Weights of a small mixture-of-experts language model, trained from scratch on English Wikipedia.
Size: 10 layers, vocabulary 32768, 79.5M parameters.
Below are experts of layer 7 (counted from 0) of a mixture-of-experts language model. Rows are named router (the router's row for the expert), down (a neuron's output weights, with its number) and show model dimensions 256-319. Each number is 200 + 40 x the weight over its row's rms, rounded and kept within 0 to 999.
After each expert's rows: a language model's description of what the expert responds to; "raises" lists some tokens whose logits its average output raises strongly, later layers aside. This comes from a sample of Wikipedia text that the model never trained on.

# expert 14
router,216,28,201,287,189,251,221,225,184,238,192,195,229,173,182,167,263,153,170,238,245,227,233,195,230,211,246,228,202,232,231,151,196,169,183,174,228,184,228,181,110,175,180,192,196,236,234,216,204,201,228,182,150,217,145,173,154,202,130,182,207,255,145,195
down0,208,208,214,187,210,194,177,150,239,159,246,218,229,216,167,131,153,199,203,204,202,184,236,265,175,139,167,224,249,242,234,192,168,208,229,203,170,61,231,199,232,218,231,212,213,195,229,215,194,200,177,212,207,198,211,181,202,188,176,285,183,206,197,220
down1,195,179,250,204,247,151,160,263,171,151,148,162,184,168,188,220,231,190,193,186,199,202,260,217,190,233,123,153,98,198,175,243,188,230,252,189,171,182,212,155,166,226,253,238,223,142,211,233,140,231,242,227,198,180,210,213,214,159,144,249,223,102,162,239
down2,146,189,189,217,264,117,149,165,221,160,174,240,268,153,193,170,211,227,248,156,218,211,194,198,173,171,192,180,143,201,272,202,215,232,246,180,225,196,229,222,231,219,187,153,163,223,212,166,173,142,168,203,136,177,189,219,269,167,124,248,215,163,145,133
down3,200,197,196,207,233,292,171,228,228,230,256,196,156,182,200,197,212,328,201,218,188,225,125,233,251,186,168,230,254,191,191,192,228,230,192,207,244,223,112,158,171,239,236,216,194,171,234,193,244,111,181,206,167,200,212,191,140,133,156,196,192,216,212,153
down4,174,203,113,190,192,206,208,131,250,211,181,214,202,236,198,246,257,204,169,191,98,267,217,238,237,238,270,313,249,204,143,181,188,192,242,168,195,239,188,192,220,212,184,215,156,220,317,138,203,204,158,137,123,204,188,208,133,176,186,181,281,186,135,229
down5,222,174,195,229,213,220,245,171,169,193,216,192,154,232,242,154,196,163,145,280,195,165,320,243,282,239,257,190,216,245,268,168,186,103,203,216,227,198,125,169,182,206,190,209,202,218,240,140,178,139,138,221,256,196,226,246,156,237,187,160,173,246,216,149
down6,197,202,271,244,125,180,213,179,185,281,188,204,245,192,233,201,180,254,237,235,309,186,166,193,225,269,228,220,175,239,171,213,243,237,97,205,261,189,263,172,161,215,188,182,178,148,157,179,218,204,195,189,226,173,252,192,192,174,125,192,183,172,153,156
down7,218,190,249,162,128,142,179,176,238,167,169,103,254,220,243,243,203,187,166,180,199,202,158,205,137,215,197,181,183,192,267,139,202,186,169,141,250,262,186,187,180,154,268,128,239,252,171,194,173,267,210,171,219,220,212,222,132,213,181,221,268,215,195,295
down8,237,205,221,184,260,163,180,182,251,194,218,232,222,195,188,182,179,188,229,224,264,207,251,191,222,221,229,193,204,238,172,197,228,142,164,204,140,232,185,182,162,204,152,185,220,183,202,168,254,129,212,233,178,201,219,226,289,169,227,217,211,173,175,195
down9,241,243,168,206,229,222,205,173,241,251,147,222,234,232,148,208,130,267,225,225,220,187,156,101,167,211,201,158,196,208,238,211,251,178,154,123,237,178,208,213,104,208,286,237,125,122,188,202,253,202,204,250,248,204,69,235,211,230,286,266,238,152,220,164
What it handles: Content nouns heading noun phrases after the or a, about media, sports and time, such as season, film, album, game, year.
raises: ",", ".", " and", " |", ";", " in"

# expert 4
router,210,235,243,203,263,221,216,188,184,159,222,196,214,121,220,166,296,163,160,204,242,219,289,208,200,196,128,262,248,221,190,138,213,168,194,294,224,265,219,196,126,228,199,156,212,219,233,243,220,247,165,178,144,194,160,177,259,231,84,208,190,262,108,305
down0,208,165,197,240,146,165,191,211,267,227,176,173,177,205,178,118,247,225,165,187,206,191,166,191,157,174,192,274,200,177,140,153,189,256,269,188,233,207,205,236,296,151,252,224,138,212,280,270,129,170,165,299,181,176,212,194,148,190,208,192,207,226,215,114
down1,205,260,130,174,259,191,233,200,232,286,179,144,219,235,155,244,269,223,217,200,170,143,170,262,200,181,197,213,226,171,217,179,236,158,225,155,178,204,189,171,231,206,147,198,254,243,241,307,200,203,210,101,233,195,148,309,255,202,147,224,246,198,237,225
down2,161,336,150,235,199,195,196,169,204,191,198,221,216,232,152,232,234,198,166,269,236,172,201,160,226,195,179,174,202,190,201,260,207,208,163,196,197,180,214,199,159,211,183,247,161,227,277,208,233,330,198,171,173,201,208,103,209,259,237,197,179,201,48,190
down3,241,101,212,145,251,159,179,203,239,243,197,176,224,161,248,205,215,206,256,229,169,220,184,176,182,253,180,208,156,177,191,229,190,168,239,190,204,150,160,217,210,174,190,192,225,259,154,262,191,241,224,183,205,265,202,212,190,168,260,223,199,232,262,197
down4,219,210,290,170,254,200,144,213,164,228,197,182,89,152,253,215,124,120,199,182,207,169,207,204,209,227,202,201,162,161,288,229,262,195,156,232,166,148,156,158,214,202,248,127,190,178,125,152,232,172,146,203,125,229,156,121,241,207,226,163,196,91,187,241
down5,148,156,151,204,270,240,267,201,174,141,219,189,203,213,188,248,226,180,231,169,144,163,139,202,202,133,187,192,202,158,203,195,246,271,202,231,280,176,209,209,254,170,170,221,223,179,171,247,167,201,182,177,161,146,155,253,213,227,247,245,203,258,239,216
down6,185,214,192,167,231,202,220,159,180,221,177,200,235,210,169,174,162,174,209,168,289,217,190,176,244,198,169,168,187,229,181,157,183,119,195,211,172,224,162,169,169,181,106,154,231,129,314,188,253,237,278,181,264,170,335,165,239,246,232,156,156,215,232,222
down7,171,172,154,196,252,210,241,181,188,223,226,266,218,218,246,189,202,140,273,264,277,179,204,231,190,235,170,252,174,179,213,136,190,287,225,156,139,154,194,194,142,187,231,233,181,143,251,257,237,172,193,195,158,179,141,290,193,187,110,211,221,206,115,198
down8,258,230,277,202,148,225,220,187,206,261,185,183,213,166,254,219,235,295,224,134,233,240,171,141,172,197,210,182,216,202,211,192,233,192,193,170,177,213,195,264,247,168,189,160,239,185,167,242,184,172,164,74,192,229,247,134,215,196,178,200,227,222,233,115
down9,251,138,202,250,215,225,198,141,209,135,214,211,215,177,231,234,212,255,192,162,214,229,179,202,266,155,196,201,171,190,151,226,213,244,153,217,200,218,206,266,263,192,199,225,172,159,159,144,211,206,171,187,203,172,163,230,209,245,221,218,301,245,277,211
What it handles: Prepositions that open locative or temporal phrases, such as in, at, on, during, until, mostly before "the", names or dates.
raises: " the", " a", " ", " an"

# expert 7
router,244,117,236,229,194,246,175,265,213,222,218,215,225,146,185,201,312,208,199,173,242,172,226,199,177,227,170,199,231,284,167,140,167,166,197,182,172,250,193,187,182,214,207,212,243,244,255,188,204,214,180,189,202,192,191,273,153,206,180,224,237,244,177,258
down0,195,255,170,171,231,190,204,176,243,270,196,177,222,154,137,231,239,147,271,181,272,262,218,133,213,187,171,200,219,183,251,188,142,149,172,190,173,178,199,204,278,196,159,188,190,248,201,236,144,194,238,226,185,205,319,213,171,184,217,123,149,280,213,199
down1,238,146,130,263,225,276,138,213,203,226,108,269,110,261,222,157,238,254,153,232,184,161,269,201,199,230,151,224,186,207,220,213,164,214,220,167,274,193,269,253,217,209,281,265,131,226,271,189,204,132,173,224,248,266,221,209,262,161,270,273,158,210,304,236
down2,239,174,143,241,165,223,175,226,178,245,167,231,279,166,192,185,184,232,147,186,250,208,215,226,206,218,217,226,264,189,226,211,155,223,207,181,148,151,207,185,173,183,261,194,263,238,260,190,215,213,194,193,242,241,200,204,120,194,268,175,202,241,133,325
down3,176,242,150,222,242,176,264,207,126,200,218,203,278,180,230,175,180,227,234,207,168,146,125,179,243,224,195,175,191,211,170,156,136,209,145,181,167,201,316,164,175,232,212,242,228,242,291,210,227,258,225,228,186,199,260,250,215,192,259,150,161,223,150,217
down4,202,207,214,178,182,221,185,236,197,131,214,211,164,286,233,154,220,223,174,222,206,201,207,146,227,184,216,262,183,183,218,139,152,179,215,199,159,182,254,113,215,178,194,172,200,194,164,207,178,245,228,216,194,195,212,163,161,294,220,207,269,205,236,172
down5,245,176,202,222,186,155,216,258,182,235,208,212,142,222,185,120,179,225,175,186,187,183,233,200,207,191,193,239,249,187,157,58,150,190,182,173,174,259,200,183,193,168,187,247,171,157,187,229,221,205,146,173,140,288,142,181,159,183,236,222,199,256,258,169
down6,168,151,178,179,194,214,146,187,148,160,249,248,221,222,249,184,298,234,240,208,219,276,204,189,120,226,203,226,251,235,195,199,166,136,209,265,179,186,175,252,247,174,259,168,235,154,228,260,243,226,169,176,158,139,180,237,198,147,177,215,191,225,187,196
down7,160,267,226,167,194,179,217,184,192,250,154,230,263,223,186,247,219,196,158,130,110,273,189,113,138,243,223,149,205,229,242,269,181,110,191,233,192,179,173,241,266,167,210,168,261,225,249,230,226,229,224,195,199,131,220,231,202,209,149,253,253,172,178,149
down8,206,176,184,243,188,204,186,136,174,174,199,209,185,242,245,139,263,164,185,166,185,241,279,195,237,167,257,186,185,208,202,273,236,216,232,267,163,217,225,201,193,270,185,210,192,204,189,138,174,177,257,190,141,200,191,212,140,115,231,151,167,225,208,212
down9,234,159,140,256,227,191,144,154,149,212,194,202,236,153,244,192,214,220,233,149,189,148,137,278,222,233,234,227,112,215,243,243,209,245,167,161,227,181,181,191,123,149,238,132,218,150,229,162,265,189,159,226,242,277,204,137,226,165,208,254,216,130,167,181
What it handles: Given names such as John, Paul, William, and word-piece fragments inside foreign personal and place names in lists and tables.
raises: " and", ",", "-", " in", " (", " |"

# expert 8
router,211,161,257,163,217,264,154,227,166,199,173,146,237,219,148,186,119,187,160,239,201,193,260,175,189,199,204,183,219,236,196,173,217,213,265,200,255,278,208,169,167,241,225,198,176,222,237,199,233,139,196,168,116,197,170,243,191,227,168,175,245,277,162,289
down0,217,148,114,201,297,227,218,236,185,185,219,223,238,244,156,265,193,180,94,172,246,312,212,208,238,161,215,209,234,211,178,197,183,188,181,249,228,239,175,202,213,219,130,244,200,215,202,168,175,205,180,218,220,201,170,241,149,222,181,186,238,183,197,235
down1,239,85,143,181,255,254,235,143,199,231,181,230,210,203,220,280,229,184,156,227,201,211,164,175,172,141,203,220,186,254,294,128,169,223,168,170,141,235,218,170,220,232,221,271,223,212,240,155,212,114,189,183,205,226,166,146,133,154,164,121,193,227,167,229
down2,218,169,281,182,132,184,166,146,245,165,190,104,108,201,177,242,206,245,234,133,249,183,177,119,124,203,159,194,177,216,237,261,229,195,182,208,173,184,218,236,95,212,227,176,210,131,257,221,217,232,171,222,173,192,227,198,180,195,170,155,173,177,132,195
down3,199,248,182,167,193,149,263,222,145,253,321,184,199,279,216,193,215,217,272,180,198,166,211,249,248,258,177,222,249,160,205,238,177,195,214,142,170,134,217,236,126,203,188,184,331,222,170,214,112,168,161,231,202,236,158,162,215,176,213,262,177,207,207,149
down4,204,163,226,210,111,210,175,145,266,187,212,267,208,223,215,122,212,289,144,247,165,255,186,153,162,157,150,216,203,259,226,135,213,198,260,265,201,281,128,187,134,135,189,240,184,171,184,201,202,228,237,126,183,189,179,221,160,183,230,185,189,182,117,239
down5,199,155,254,226,184,176,195,197,165,231,159,310,160,224,205,145,193,208,245,139,252,195,188,149,210,221,187,183,185,156,196,169,261,139,207,212,174,182,211,101,254,235,228,237,137,187,194,237,209,191,212,195,159,164,136,208,181,162,193,261,259,214,163,236
down6,200,146,267,191,198,216,133,213,190,153,188,187,202,83,117,172,207,112,189,151,147,193,186,146,188,136,156,140,213,210,177,143,121,189,194,214,221,214,251,254,118,177,137,233,195,145,122,197,171,247,186,134,211,192,223,194,238,253,227,130,174,168,198,216
down7,240,191,152,286,191,122,202,306,185,230,226,200,182,220,188,198,292,280,204,244,225,252,187,208,226,137,161,218,232,167,210,192,155,141,191,245,202,274,178,207,204,191,177,258,190,226,188,183,112,230,274,205,219,153,220,180,229,215,97,233,133,186,158,253
down8,208,188,233,169,290,259,190,158,198,207,201,209,210,226,243,185,231,273,284,178,225,135,212,194,218,178,201,219,121,157,230,147,216,145,170,165,204,142,186,242,240,173,273,203,198,229,223,131,141,241,193,162,206,153,162,272,211,171,176,253,229,226,224,192
down9,219,245,253,115,236,162,200,181,238,125,189,127,227,219,192,254,110,187,166,145,170,184,182,173,238,225,228,242,249,193,162,297,69,215,185,156,184,163,258,223,221,209,214,160,209,151,229,227,187,174,138,220,221,223,216,231,214,189,207,209,192,171,239,206
What it handles: Standalone spaces and colons just before numbers in tables and infoboxes, e.g. after "Coordinates:", "On", and month names, dollar signs.
raises: "1", "2", "3", "4", "5", "7"

# expert 2
router,211,122,222,226,233,210,206,223,199,234,180,156,262,256,165,183,319,152,147,222,257,163,243,149,169,215,211,162,209,114,165,206,172,169,131,137,197,230,205,238,120,240,200,155,231,195,237,236,315,216,202,244,172,238,223,205,201,201,270,155,202,251,213,240
down0,264,226,212,234,246,199,157,202,156,212,192,205,227,224,133,221,209,165,236,202,201,210,177,219,234,170,150,221,197,130,187,100,192,163,143,201,183,143,211,172,163,192,180,237,221,252,221,233,71,184,184,156,257,181,237,213,225,176,241,190,179,221,182,199
down1,198,162,210,193,179,224,163,323,186,237,246,234,191,173,260,157,224,283,196,244,243,161,225,213,242,182,238,168,203,221,255,201,202,189,222,224,127,178,125,198,331,169,237,155,197,223,232,244,198,175,182,230,122,138,193,258,152,210,153,146,205,123,241,203
down2,248,267,208,188,254,246,185,220,243,174,124,149,139,193,235,260,172,130,174,217,246,165,246,249,273,171,177,193,231,211,200,202,221,257,204,159,230,254,201,206,254,235,255,138,194,227,130,185,183,198,201,210,199,185,169,229,158,215,198,202,248,179,188,141
down3,179,153,135,146,150,131,231,180,204,189,235,213,175,163,152,234,182,161,243,237,151,106,210,174,208,179,273,169,217,261,201,251,203,243,186,168,207,186,190,182,246,202,250,252,258,138,181,216,175,259,233,160,183,148,157,113,179,176,182,137,202,222,232,200
down4,201,151,231,212,212,138,184,113,266,222,225,315,187,200,152,150,224,229,166,174,225,296,220,161,116,216,179,148,149,246,197,239,185,257,204,231,129,158,215,251,252,197,158,205,202,253,193,167,195,189,106,241,258,225,262,163,201,171,238,118,180,211,174,238
down5,219,171,188,207,259,214,197,208,226,243,187,181,230,262,215,208,191,200,198,188,215,246,208,91,210,214,161,195,210,153,227,219,238,225,196,219,233,217,220,235,154,196,235,178,188,144,201,226,172,178,199,238,179,168,184,220,216,179,50,179,161,258,168,192
down6,147,239,280,276,192,224,208,159,179,211,205,192,227,238,223,162,253,193,241,232,151,188,210,209,153,235,270,172,197,164,236,271,194,164,207,197,155,253,227,81,240,205,196,192,216,265,241,249,223,121,208,202,269,205,207,112,88,229,133,217,312,182,223,229
down7,176,229,165,203,201,205,201,199,157,190,194,185,200,240,239,196,215,204,247,149,182,195,228,164,216,226,241,256,165,143,157,225,192,152,199,212,249,233,202,230,224,163,203,153,280,265,176,208,236,166,193,243,204,233,231,194,222,196,195,146,222,154,140,196
down8,278,225,168,175,174,160,183,173,220,235,186,194,164,154,206,171,197,134,162,223,224,164,138,224,214,180,218,200,179,307,242,160,220,180,191,182,196,169,158,245,251,235,183,204,169,198,120,148,83,191,149,244,276,211,196,201,165,207,217,125,145,193,229,245
down9,182,235,144,217,172,183,251,151,197,149,219,175,213,164,188,240,207,221,237,190,226,173,193,194,165,219,223,151,189,173,145,211,173,245,154,223,173,159,153,226,237,237,160,191,170,219,194,169,228,246,155,211,219,211,178,154,145,185,243,184,170,179,271,184
What it handles: Digits inside multi-digit numbers in coordinates, years, ages and statistics, such as 37.33'4', 1'9'97, plus quote marks and "there".
raises: "8", "9", "0", ".", "7", "6"

# expert 0
router,221,124,192,247,224,301,226,226,190,234,177,164,196,165,228,204,255,131,115,255,211,179,282,243,151,208,252,239,176,253,227,194,215,168,190,141,187,206,224,144,149,182,160,198,229,246,256,233,231,238,182,200,174,189,178,99,202,211,122,224,189,230,130,188
down0,230,185,199,254,205,174,153,202,234,225,229,188,285,191,184,252,179,228,172,248,252,167,184,195,281,211,214,160,223,217,168,174,159,213,124,211,156,225,209,200,229,190,166,200,171,134,252,153,214,155,235,247,245,210,203,266,187,219,262,206,141,168,223,245
down1,266,263,245,161,256,190,162,197,220,221,218,206,204,255,198,189,156,227,227,209,187,176,195,221,189,204,142,184,245,204,188,167,197,157,214,237,211,160,223,238,176,251,237,122,180,186,189,124,185,194,180,261,214,221,203,196,182,225,278,88,177,136,215,181
down2,256,175,242,219,192,177,180,230,177,170,186,197,203,193,174,197,209,210,212,202,198,190,188,216,209,251,149,185,284,261,188,119,198,164,175,163,149,289,163,229,222,149,170,119,162,181,268,207,203,207,174,176,200,193,152,210,223,219,248,252,198,255,139,171
down3,247,246,240,203,182,251,280,264,151,150,147,222,203,294,224,213,172,182,246,214,167,250,153,216,225,168,226,231,141,170,166,205,178,208,189,255,281,182,174,190,237,191,261,198,245,197,199,146,144,184,183,200,116,231,221,185,190,219,250,235,155,251,167,253
down4,234,181,165,263,170,173,188,299,217,251,213,178,194,131,224,193,166,192,173,249,247,143,225,208,208,202,197,133,143,155,163,176,249,186,183,225,209,278,188,217,279,188,188,169,200,190,195,225,197,165,244,171,160,221,210,172,226,181,248,232,202,222,158,174
down5,120,179,188,248,201,151,229,174,251,202,228,169,192,123,228,179,141,280,233,189,228,195,224,255,208,191,228,221,163,238,141,258,269,214,110,198,231,125,158,206,213,273,243,212,282,193,254,218,139,223,262,253,167,208,134,207,253,192,167,194,257,217,166,238
down6,241,211,245,251,158,212,212,194,260,254,177,223,164,212,261,155,186,196,144,272,149,214,174,244,248,188,198,178,179,178,140,150,198,218,128,184,254,195,210,158,137,207,142,223,263,246,195,188,225,166,124,164,192,199,178,298,156,225,188,204,231,149,246,163
down7,163,260,192,160,223,250,283,143,264,218,207,232,218,227,226,233,191,135,235,218,216,207,183,163,203,173,217,169,225,235,192,190,155,204,230,191,149,279,148,194,202,192,134,142,241,200,188,164,224,238,193,227,150,249,162,199,182,275,236,169,204,179,203,163
down8,239,127,215,228,229,260,214,185,222,228,240,211,177,197,208,243,234,204,180,106,215,193,145,194,183,231,168,232,261,263,253,212,193,171,234,167,198,134,234,177,141,182,192,214,214,193,194,235,207,235,291,257,221,229,155,128,151,123,207,179,159,192,209,288
down9,204,233,190,193,146,144,164,189,267,249,131,156,249,154,172,142,184,137,136,272,208,266,258,168,239,171,230,191,159,184,128,217,217,203,209,274,227,225,213,223,233,177,176,207,283,244,137,209,240,249,106,142,256,188,242,189,199,267,272,205,273,258,169,195
What it handles: Plural nouns and suffixes like -s, -ers, -ations, plus degree and minute marks in coordinates, e.g. children, people, °.
raises: ",", " of", " and", " in", ".", ";"

# expert 3
router,205,81,166,221,265,206,209,220,233,202,199,177,234,218,206,203,251,144,136,252,240,202,215,251,196,225,204,137,225,245,193,205,233,154,233,101,167,233,214,167,178,224,217,186,225,217,166,231,242,187,189,244,192,208,210,220,269,279,144,186,224,203,220,280
down0,232,131,247,139,114,227,182,252,219,183,256,196,253,171,212,174,163,182,208,262,204,154,198,205,202,227,190,196,192,248,224,166,203,207,194,135,139,233,247,177,99,164,151,276,208,194,213,241,230,267,157,209,162,221,245,227,181,192,180,230,59,224,233,238
down1,216,216,214,173,144,283,203,235,169,225,235,178,259,239,145,203,153,231,193,283,230,211,241,207,232,191,220,290,242,228,137,205,243,280,267,226,184,225,170,210,306,209,138,246,194,235,96,182,182,155,223,166,198,188,256,199,175,157,233,156,171,296,261,141
down2,241,238,159,149,200,159,137,139,212,199,180,127,222,201,199,215,172,200,155,233,164,197,179,225,195,166,178,162,117,146,202,224,200,289,140,243,167,134,149,186,263,193,201,240,149,228,215,229,166,189,137,271,198,175,202,214,201,255,159,116,186,256,206,216
down3,188,196,148,219,137,134,224,138,193,267,159,214,244,199,183,221,160,140,237,156,211,167,214,190,249,266,195,253,168,187,127,141,153,162,225,215,188,101,281,114,191,187,303,148,230,131,249,235,228,160,204,179,182,260,211,156,183,226,161,195,179,180,252,202
down4,141,191,192,132,223,187,266,163,129,208,154,215,188,186,291,216,205,227,249,271,160,249,158,210,192,242,184,153,190,204,238,223,181,179,154,183,228,198,186,207,101,195,215,129,222,261,212,246,218,191,179,230,199,206,212,206,256,182,175,192,171,210,257,198
down5,220,260,185,225,209,101,181,199,129,193,214,188,173,213,149,149,252,235,187,188,248,187,190,244,185,181,219,206,193,221,228,171,212,193,226,246,213,200,205,128,332,208,216,229,178,219,144,272,198,190,212,147,198,180,231,167,211,211,210,169,189,222,195,163
down6,173,140,244,173,209,194,225,240,219,169,204,229,220,190,153,143,192,165,299,118,167,232,225,151,215,191,211,178,219,147,193,128,239,215,199,244,197,177,233,187,159,144,175,213,170,197,162,187,206,218,125,135,204,153,291,209,237,202,200,155,178,232,252,143
down7,190,223,156,141,204,154,183,233,261,201,207,193,139,257,178,244,189,192,157,210,253,168,228,193,171,235,223,147,263,182,245,174,183,177,263,166,175,166,246,164,233,204,219,148,186,153,200,212,230,221,200,192,191,233,215,169,234,182,266,159,192,135,283,240
down8,249,191,192,180,199,209,122,219,246,198,208,156,209,111,221,177,201,219,144,140,152,224,166,241,192,218,233,176,190,196,178,216,182,206,144,139,155,201,199,181,183,217,187,202,192,183,275,183,195,263,215,261,182,176,163,268,103,152,158,232,166,148,198,242
down9,191,187,118,150,92,197,163,183,189,223,222,186,157,201,237,224,184,277,198,142,194,211,285,171,258,204,191,279,261,164,187,181,189,182,228,211,248,124,136,132,167,155,192,231,205,138,239,180,243,237,164,183,259,266,167,209,253,138,181,177,210,151,217,202
What it handles: Common function words mid-sentence such as and, as, or, was, is, it, plus commas and row-initial pipes in chart tables.
raises: " a", " the", " "

# expert 12
router,210,158,244,148,263,291,137,213,204,215,252,173,176,232,145,201,168,216,114,189,280,169,273,207,220,200,195,239,190,210,191,164,108,214,227,236,198,247,220,154,139,285,210,156,200,223,174,234,245,185,189,263,174,176,195,231,201,237,162,220,237,241,165,208
down0,201,139,178,216,193,181,267,224,197,254,133,139,183,169,151,159,258,134,196,179,154,212,190,205,199,249,184,251,252,204,163,217,187,142,147,156,154,185,105,198,225,227,230,162,239,246,175,201,213,174,155,172,262,236,160,238,194,192,69,223,283,177,198,227
down1,243,153,228,184,245,120,164,193,251,153,195,265,188,154,132,199,206,220,194,208,158,166,262,220,249,226,220,197,184,216,178,248,225,198,148,197,219,242,207,237,261,167,270,224,186,184,154,285,250,127,194,235,178,204,265,191,121,163,216,200,168,171,202,235
down2,225,173,213,162,300,177,177,155,208,276,150,179,140,188,222,200,204,145,203,190,151,254,188,240,250,206,200,207,147,276,247,168,176,259,245,188,120,215,143,218,173,215,178,124,155,233,155,181,251,149,156,243,283,178,246,256,169,249,155,297,126,194,168,175
down3,216,129,285,158,186,163,170,255,224,171,223,233,235,246,168,191,168,224,223,163,165,270,220,225,237,192,165,187,242,267,222,181,147,163,232,208,186,279,142,260,234,176,233,231,210,235,254,150,177,236,134,195,100,202,234,205,124,217,157,162,184,275,154,177
down4,215,175,152,116,211,214,215,141,231,213,224,213,169,143,237,152,167,196,272,273,213,232,118,229,180,135,228,235,192,273,187,174,149,248,331,128,276,229,115,148,287,205,190,194,216,200,169,212,173,139,214,211,210,192,236,290,272,150,213,116,218,194,144,204
down5,194,214,172,348,185,133,208,132,126,268,228,167,183,175,133,220,212,139,201,244,216,229,252,219,114,171,110,212,239,201,180,238,273,266,186,212,214,200,193,211,57,176,177,266,292,193,253,241,166,194,166,200,149,198,136,227,158,188,236,195,238,236,158,240
down6,255,171,215,192,228,265,251,224,220,189,147,218,138,231,156,139,127,274,180,213,206,337,198,232,214,210,202,242,148,162,267,138,150,162,253,246,246,204,171,187,233,236,246,224,199,194,270,165,274,130,247,146,239,194,251,146,234,233,232,157,226,210,215,184
down7,251,253,241,212,161,152,235,210,255,237,206,232,221,222,238,200,211,225,156,185,238,161,213,211,125,270,170,109,173,179,182,230,199,217,173,194,229,188,167,256,191,208,226,158,153,173,222,204,127,141,95,191,141,139,197,178,195,213,180,351,302,231,203,211
down8,158,166,251,225,219,162,200,239,247,164,176,217,236,179,188,257,220,136,169,179,221,131,231,187,195,161,231,244,156,174,207,281,158,177,249,148,216,232,287,237,217,199,187,173,228,254,163,213,202,141,204,210,200,196,196,118,189,189,173,150,197,189,137,235
down9,207,242,257,218,274,131,179,178,120,126,276,164,160,168,172,179,264,195,198,176,241,178,207,256,217,181,147,174,193,192,108,116,203,228,225,175,209,105,185,231,195,162,255,202,197,217,170,251,160,164,211,270,180,194,199,239,225,204,178,196,152,192,169,133
What it handles: Hyphens opening infobox list lines, en dashes in ranges and scores, and opening parentheses, e.g. (birth–death), 3–0, (Old Norse.
raises: "1", "d", "2", "m"

# expert 15
router,160,32,260,213,211,255,164,171,194,188,181,127,243,197,145,202,254,168,153,213,182,174,230,198,168,179,214,147,168,307,160,201,132,182,203,142,133,235,221,173,188,199,205,196,168,245,236,203,234,225,185,231,201,197,191,259,197,204,186,210,269,194,198,270
down0,245,179,220,178,267,223,166,187,118,171,259,232,185,199,210,259,262,238,129,243,193,224,214,213,92,215,191,223,162,173,251,243,150,250,97,235,288,150,232,221,300,218,241,185,204,190,191,147,162,246,176,291,232,196,269,173,208,220,144,195,210,284,222,202
down1,211,216,233,173,206,259,249,199,136,206,148,231,181,208,198,223,246,240,181,212,240,229,218,208,183,259,189,187,187,219,255,235,142,222,166,193,161,251,256,139,222,165,191,188,249,156,230,233,199,195,221,215,286,159,230,183,166,222,155,185,121,221,240,184
down2,249,169,268,223,196,200,197,178,165,174,192,273,167,172,177,157,162,181,179,158,198,165,172,181,183,240,232,214,183,191,256,151,191,272,217,153,160,197,229,179,112,183,140,212,225,180,254,157,222,198,175,144,238,254,243,198,198,219,168,231,237,239,173,173
down3,164,182,192,250,214,245,143,177,270,178,129,222,166,166,128,202,232,166,155,222,236,174,193,223,188,233,230,244,185,151,192,221,243,167,209,106,163,198,159,219,302,193,174,272,251,195,158,177,405,174,223,213,190,164,169,200,151,189,180,181,183,226,206,217
down4,187,179,235,180,166,159,224,267,255,212,206,159,99,196,155,174,153,169,163,214,163,149,217,219,155,200,199,248,207,176,188,200,181,192,199,193,241,184,106,188,166,141,217,188,159,287,235,132,248,161,112,154,282,163,221,182,169,158,189,283,171,208,245,207
down5,155,272,216,181,142,197,254,204,223,210,203,226,178,149,158,196,230,225,222,231,244,248,182,190,146,249,186,200,197,236,231,203,206,198,210,220,268,174,187,181,186,215,207,142,118,207,264,181,123,185,284,198,264,108,199,128,165,257,206,212,120,199,139,242
down6,212,215,226,263,162,153,202,225,154,249,274,209,198,210,204,200,178,158,207,164,176,274,265,223,148,211,230,152,233,269,228,183,214,223,261,260,247,163,136,147,132,198,177,293,215,204,134,170,189,171,205,160,119,172,217,207,182,206,139,196,255,180,106,189
down7,233,269,227,179,257,177,248,230,229,190,168,172,246,151,178,212,196,234,178,263,172,265,124,224,210,148,180,340,241,179,195,202,206,200,164,221,255,313,259,207,244,196,196,144,203,164,183,161,202,154,239,250,167,156,266,231,213,233,171,189,169,206,220,173
down8,210,193,133,249,184,190,260,261,213,135,204,192,185,161,141,234,203,167,191,128,224,247,129,244,242,208,189,254,275,215,108,237,223,243,146,266,196,102,187,155,197,170,156,224,256,196,221,193,232,197,214,250,237,257,269,154,240,263,248,224,170,186,208,224
down9,181,245,156,258,229,169,188,181,150,200,158,173,283,211,145,207,236,198,241,250,121,251,178,223,237,152,166,215,235,203,232,213,145,154,221,154,259,245,182,158,232,214,242,203,228,156,260,244,216,181,234,253,199,230,185,228,183,117,312,145,302,190,159,239
What it handles: Place names and their second parts (York, Pradesh, Georgia, London) before institution words, plus commas and closing parentheses after names.
raises: " and", " ", " in", " (", " the", " to"